config.yaml
n_layer: 12
n_experts: 80
moe_layers: [0, 1, 2, 3, 4, 5, 6, 7, 8, 9, 10, 11]
router_score: "sigmoid"
balance_loss: 0.000619
balance_bias: true
init_std_router: 0.00844
lr_router: 0.000973
norm: "rmsnorm"
norm_eps: 1e-06
optimizer: "adamw"
lr: 0.000741
beta1: 0.95
beta2: 0.99
steps: 8391
Below are experts of layer 2 (counted from 0) of a mixture-of-experts language model. Rows are named router (the router's row for the expert), gate (a neuron's input weights, with its number), up (a neuron's input weights, with its number), down (a neuron's output weights, with its number) and show model dimensions 280-335. Each number is 500 + 50 x the weight over its row's rms, rounded and kept within 0 to 999. Numbers have three digits each.
Before each expert's rows: "comes before" lists some tokens at least twice as common just after its tokens as in all text; "comes after" lists some tokens at least twice as common just before its tokens as in all text. This comes from a sample of Wikipedia text that the model never trained on. Tokens count by the router's weight.

# expert 69
comes before: "0", "1", "9", "2", "8", "7"
comes after: "1", "2", "9", "0", "8", " World"
router:497547532521504544472429565425443437537537489575546538481562545514513454547432463489599503514529471508455549474451491517456531509490562488488450473470512538517430518491
gate0:372411527485534474511537456449518422444448514429499498478443397500418547503523556525478505537455574493395539515482554485553499539575540494503492470546468483501537555524
up0:489481446485488577533506427570507554545568465551487460478450560479466490569472537568487568528549400526482461598508549405492540503419503520425483426441557468471447486435
down0:464562546469486486487498391512461525504461518542562561501431499445468535431450520411475478544462469417409544498590586486470504460486476435479616578481432537437394590480
gate1:419515451439447396510515453467525445495448430458491462492569466461426561505450467508461511566510538507554468585544426532548468441449596444476411456465455487474474486562
up1:511491491426487482472522558517519541483480519498420530512456541529524451350494525555505441511462630518463397459512520486404575555588524419522487448439581482505536387489
down1:411504512506428575560516409366453503531464426458505526510512472490573466550515512488479493497445489478492600613454617552433568453500435617454503501438459541564480527471
gate2:472468530437532519479547602437490487457485521452528487523574555479409560531555523545462543498524473461545529532468497498483536467475444473500535443503475377418542482527
up2:537488576482562525516552587412438423557558533508551491447527524455433482498523408528501532429472398516503490520439515420588549479539507482497484459486530466477510450528
down2:441562486456388467547540518528480556431528478465565447623530501414471436476530467587547405550473444552478587564515483570513551549445540467536508449474504543476418420538

# expert 5
comes before: "-", "|", "\n", "==", "The", "==="
comes after: "\n", " |", ".", ")", "==", " ="
router:441435511510466509415498469426457408551474397504463487516499470556480505548489474474504513534519474457509484454483543492451557573563618451559412441466502459522387573555
gate0:480543453485594582605572509488537525442503525513433457464477473519481459426468501533477516459458501389517507617565419563521513465540517505487492368398485402530566523532
up0:468506513502594580564534470530524543450467503526440445505467483506495424437469512534502520455498480409529520567525436586549517511508569462479479386432498439514573560529
down0:470489562468542509576574480526574523445517483619489445421466516435535552454594445496463432574524473467583540414442507448548511539476579492565505545463596509439450509553
gate1:477552595524487539532523509524565429443658480479548616530597545379405423527452504504506420561475504540406448563517487461564482466507467489429468487513549509473476464516
up1:508511520588473453486491513553521464455629463441517597538592555477424437533455497519509392526566494526422447517537477392549474485538445507478479503544580458478431506530
down1:508477577504512423523544528477511623442477430420529556589554639382509521521490547532456573576513506468505465478472438538476425568524521520502541586482566552477477478360
gate2:460606566429554450517603435521446419511623525546454418544461479514517462481483435555560636548447522504479452573484487526586488514501563579453518411419446545471537519431
up2:531431461565465549529408595441563520478442533448556536468520484483463484524488532430473409489474514450514473426529541516368575499552453453553475525599569497562504479530
down2:553526393407616530447480438560500530569433539427516616531518564387456528576465504572444550518447510539435500442511435486456500517609522553405485482439483514464543592492

# expert 26
comes before: " of", ",", ".", " and", " in", " was"
comes after: " the", " The", "The", "s", "'", " a"
router:499414536472505508483452422372427415514501451394527604508502474545479434528523531533496535465528455419438477504481459481481505527469579495529489492532527479536462629502
gate0:440469478482538416471573498575470428541558422484507478499558526519463568621531430546476543520455487482452537508475508522397528443590520457519447508451434516646511502511
up0:470510508568547501495540528557465391579585395543541485490547510482499566562514466551500504628496468499472568494449526553357554426555513468485431521512437536606538466513
down0:558589578477564410369498440520515526604526490495489396497512450502461482557443498526522471460487445553526479502522503430504508540420468528503457469528511465535511537474
gate1:430531487442450525501475524535509498472509524460528400482518505480508520491505474503516548580468525485477515571489511523445490587542631433495516483488364488572492477608
up1:471579524473508459534530529528441420484543517496569507544531550494518433428416555513551473557496541520358440576547467609485394656519499471653540470450400481476501522526
down1:428521417357567523410542445529486545495414513542601473557514490549507504508477544550484523563541577593539541528472573586501500404486535476471442490577551494577507404519
gate2:462512450495486527458538546517486447448466405474553476436508583463465513525460577579504493541603544509423493513553460542437500554488514471451504482618465540543528445542
up2:542556429482498480479531594533475447477401461474533461495598570459459543503488408558423415439429545573429469502412536468474459501506430608486502547460587548456568436444
down2:584557517492574483500377387441410561413488547397496451444522561526488552558452457391508468530404539419526464539508507540449463580602525597537541520443513508474499523556

# expert 32
comes before: "-", "|", "\n", "==", "The", "==="
comes after: "\n", " |", ".", ")", "==", " ="
router:405359528449490594453523474378387521486465408568507476464501512540518549527525486465446581487426458502522468465522591468455474562580584410563441451492441472553468530540
gate0:458516519480544508510442497504467443424511480506517539442507531401455519553527483708505574480583495453539539497542525482479490427501500541491499527521470475552524476438
up0:484525601489513523535432546488469520502478406443509607337547436445497484481505530597482587529537537454560533517478605510475538489425519598495519434509485461532490489485
down0:456440438510420491514562546499555466432559499531425564522433499508521453490533531479527486560456454488470499480533514380491394494544529549558463548475443547473482499452
gate1:500520456486547559496384424516514490620518533599521516511569500430513484481501555510480478540544498479509527534412498594572468542419549595568549536606446432425504531460
up1:540479496580533596520431491493414553556463530465428457487462538506493504504514492476498502544493458417537548439471481534538446547485508470565590470561432475490550533557
down1:497496538573517482452469436361531489528499521477486476409511475464477467540490518488512568575555500514439519468488477441428482535538534570515528491418498449380442449591
gate2:463559451439433506507505478374435510491496512471583479625496419594458548493435487462462558573431500494489393502467517559500491406502475438442478469554451535390532498532
up2:519573516488466526482481421469526501474499494580622367502456540536449509507544480542480524453456488493517520466536600563494533461465502375553482547630432482503463440503
down2:400381531527493579413464494474588525496498457527490601503499527467439520510464343557546450444504525468564469528509465632528573455504493505569542436483486512470583581507

# expert 7
comes before: "1", "2", "3", "4", "5", "6"
comes after: " |", "|", ";", ",", ":", " in"
router:457452501447511482556438489423485381522556484479519432527569424618462468508462551484454544495486521516439399540488484533417542442528528492515456443497460463530440533443
gate0:450477532511529496456489480572505554448517563479471523601583478468512558514522588456520559436446462466465467519452517437445534469445470550491565407432532368582540459466
up0:511578488479517492602544602570478470507497533496471448586528499441506514458524439544495494409408517519483469481510528489366563510451507498479565501442548509563577487570
down0:507499491528530546549590541488607490514479587519474447599501487458409590434452518476470540537553491549496517520530523481515497515538531415521553447469509482363483517490
gate1:477374515544499539499472442420472502392579418513475432535438506509530609495498548489548525462491532433464541517436491465576412494587546541479576440573473432471553474489
up1:462581444429562467432590528540481535545469582436517547565549590434434445546520395487450471627557471527527474472562526573453542558420523454488430484403499590536423522501
down1:442536541493584501502567427380472496481410539584483431533527550472564579485524547517482429514515493461429490440438502454516521503519543427418564486508494500495446561489
gate2:486525526431445532502529481459555517533472499527414475503511543443509464538480535486484511426519569463563436524505505573435430467575531457627550497445417537528595526554
up2:572503514467530570549483605509528519550487532561449517533458500555470381467506485523426551439527561499456405596431529538482473459487448514391510488509442430524559515432
down2:529502551510564487495491480468571586584641565501472448497476488524447502482485501532562450546501403572469455523404522492511491515483540479424419458527492509473454518526

# expert 36
comes before: "0", "1", " |", "2", "5", "4"
comes after: "0", " ", "2", "–", "3", "5"
router:500434555481458587462433485377470411450547393460489543476531531469512477534533515471563600462452492493452568479453572543457469545462571457514546456476505541471490550529
gate0:420497497419475454496573467500438466500497490549488524462495505399477566516454494456455523504521566513485529488404495536556506549550519524526485431432415520459476482504
up0:516639560503506496430567466551398455479518432511474533575544489440478488453545511450425518525449518520535596415437505573599493548489529538562468456397492583457475484488
down0:522401472539525445497461544582575484533563484499474512370403437498487358554530541492463532533497539521500472570599510525443489533531518494491481461544475538467386447552
gate1:388498483428488385443501528518563576518555448548517535577546601474449612585420507603508460429513442542443478457514455450404476442518632420531448465580444579495525575505
up1:564507528531501632563483478544420392428475609456456440423496418487466445451544521410500522523516593463553476575454525577572527566544382610442541509425559431491490446500
down1:447534543514530477587453565470502530494431548525494446494443530454499407505491558629519488574389485524538433486434514545529530496520579445522451588556522540508475492476
gate2:400449470457469433483454556385525435434590512512509511462593430473446506450453508509539523483469611519468421541512411462500535449578581420512419437554442521559459519492
up2:498532569464540479401487581466515414435535569463457422492515432450468465563531595574533575470427567487532420524509435501451546499543593563515448480441572554471547474436
down2:400464510434460503468490502517522537471467491485462544492411505457473534530572421454535501517469464542487507567562596546469479495468480481467522473550457518502527561433

# expert 19
comes before: "\n", "-", "|", "==", "The", "==="
comes after: "\n", " |", ".", ")", "==", " T"
router:343381496533506555451504558493482471512424475587421536513494526532431544558504483446478558500501505445496441494556485473444501520489530389582470420508419451536399560540
gate0:488500477490543414489484454468551567556502471494613597503539493519483513448519565524504611528504471463474521559538542506495641524436459538547518358534643527499469587490
up0:465498499531468493604437476543542527486476459475566615510469567499490455550492465492486595571425483414448443496429482533431547414425466459475518490500586551528502541444
down0:534492515473440450521479494541643531483630468522567545553494537460524421480477457550513508560493609538444523558521497528528473457568523483527479428442500480555532443488
gate1:409499579528505460542501516454565534423437498460506516521501494522442522509498550497484481515469467536435513448517469501503578515485546460447486445575501456503535476402
up1:436490588529492436538470526473532506408391486473508494504564444519521506510478474501490523538507475532461484458529520469514527642467517451452461452566445476460538428367
down1:472474407445631406495447555526478396594521568474379476479507491422521476444502548533544502519439570570533508498515480564529454528552543491515509509525554617422513507487
gate2:496497528446562561472474510526482542481545463508493540503505526482466495487532537476468614534549612465558527532537511501476474458409454507493459549494471601495521554530
up2:436460541378523511389483460456405470463513435525481473483545492508494550564502451579575485507537539391489468507517571539482480524579515482409594390470410506587510651431
down2:447490539483546521579504478556395554569556432555507492574653467475490472544452456470472430522440472502482468525469515491467515529521505497552590457496581523527401447579

# expert 41
comes before: "9", "8", "0", " |", "7", "6"
comes after: " ", "0", "8", "5", "1", "3"
router:508406538495549523427472468399513384562516424481434555430579508507500493552495416457513575454535468472464496471524429495538500545472556455469470442480488475529419583526
gate0:423528523428467439537536521561479458461560482553552594538537531446412622527395382570534498543438508441481418517543529560475463513562614442555440478539465510392584511469
up0:498545427503515596489508479481506530504479537475504464512536463580522434516528570468351500493551501455491532460486452511526459444467428445497500549540452484481481557524
down0:483490535550449468473506571563479493472513466499564619551467419556435449473556457463526508458499416427510540525502526407510555492530514551481537559535589511603530554487
gate1:370536560455418548442538515421467507535492503537439461521520535455513444580546591557550533545461549452532479549489463490428504505475602421602510393541507506511623505571
up1:594468503537574510526446482619502554416498427451536538470442510535465528477514460368468542439505425512409525416483496436592480516530444547420430543458484508465378543490
down1:452524491535498454486548516523523424494535469502531535528543452524459491469498525466541428490577483524504417500525541577538520448528602455538540512501535470513555475492
gate2:370494537542450549534487536469460559458572510419468508511535535479461540495423559510502567530515526480513472564419497498412406482526570465573546411572529473522442524449
up2:416402496495510474515549481349488512412470555454536478533501614504526513471492522481475524498533489523556501567466402568559513467453510519487503420463534525572527545502
down2:502443548522430450542526458484453663446438598500554478533442576537647548511573488545520497525452512424473521522646506479426411462529511487415474507576485563424471455525

# expert 59
comes before: "0", " |", "–", "5", "4", "3"
comes after: " ", "1", "2", "0", "–", "9"
router:492503572471503515454443541446451442564510427456555598547555461427509554515517471533521491479451512528436466454462538523532520515556575435471496395568481490542421510529
gate0:400398603520497569530429536413496490489437496543472406424495528469411541526469432440480531547461505453515574485450464491437423582468635413553525516591378509444557430559
up0:507506478463485573482390458480477389480507500530445507502516547474462479491559519554537604352486469436527396543469524508427546549490492525563475545608555490463480473440
down0:445449522504491521553589431626393530546513480528518480438510453569503465529542545610563422442496620456492452466580472543505486507465514513425539469549490526463546547571
gate1:371457481536531612529482454454462513365432499511522526578507553522458486507472531523504411491512600534475495550424486523445466522481544532557529526438440480460481528466
up1:460549481543518430563533434479447614592455583522410495435565423420500398485466475455458488480470449482474553583523539526486480544576535561438405496552576478505506486460
down1:535569465558511442467543459466523574455535508506459522569444518545602479548568522575454471482441387536485587562518516572582486572458450526486525517543344480396515458514
gate2:442486460452502507497500552486448494503464468596556455433517522454457425464464442496541509500500575509434562561505424555514422501471525501525514483501405509514541469538
up2:548573455547494519535517452510531529568544536436541526523465480496411519472463460522483444471520396528499439454439579470506572495498548471462520443516562473501499518487
down2:432434457519503585472454448440529432454466466446468400502529486508448430443520464591455487531428554449509500521506460548480531501562509463616514591493445506442471485386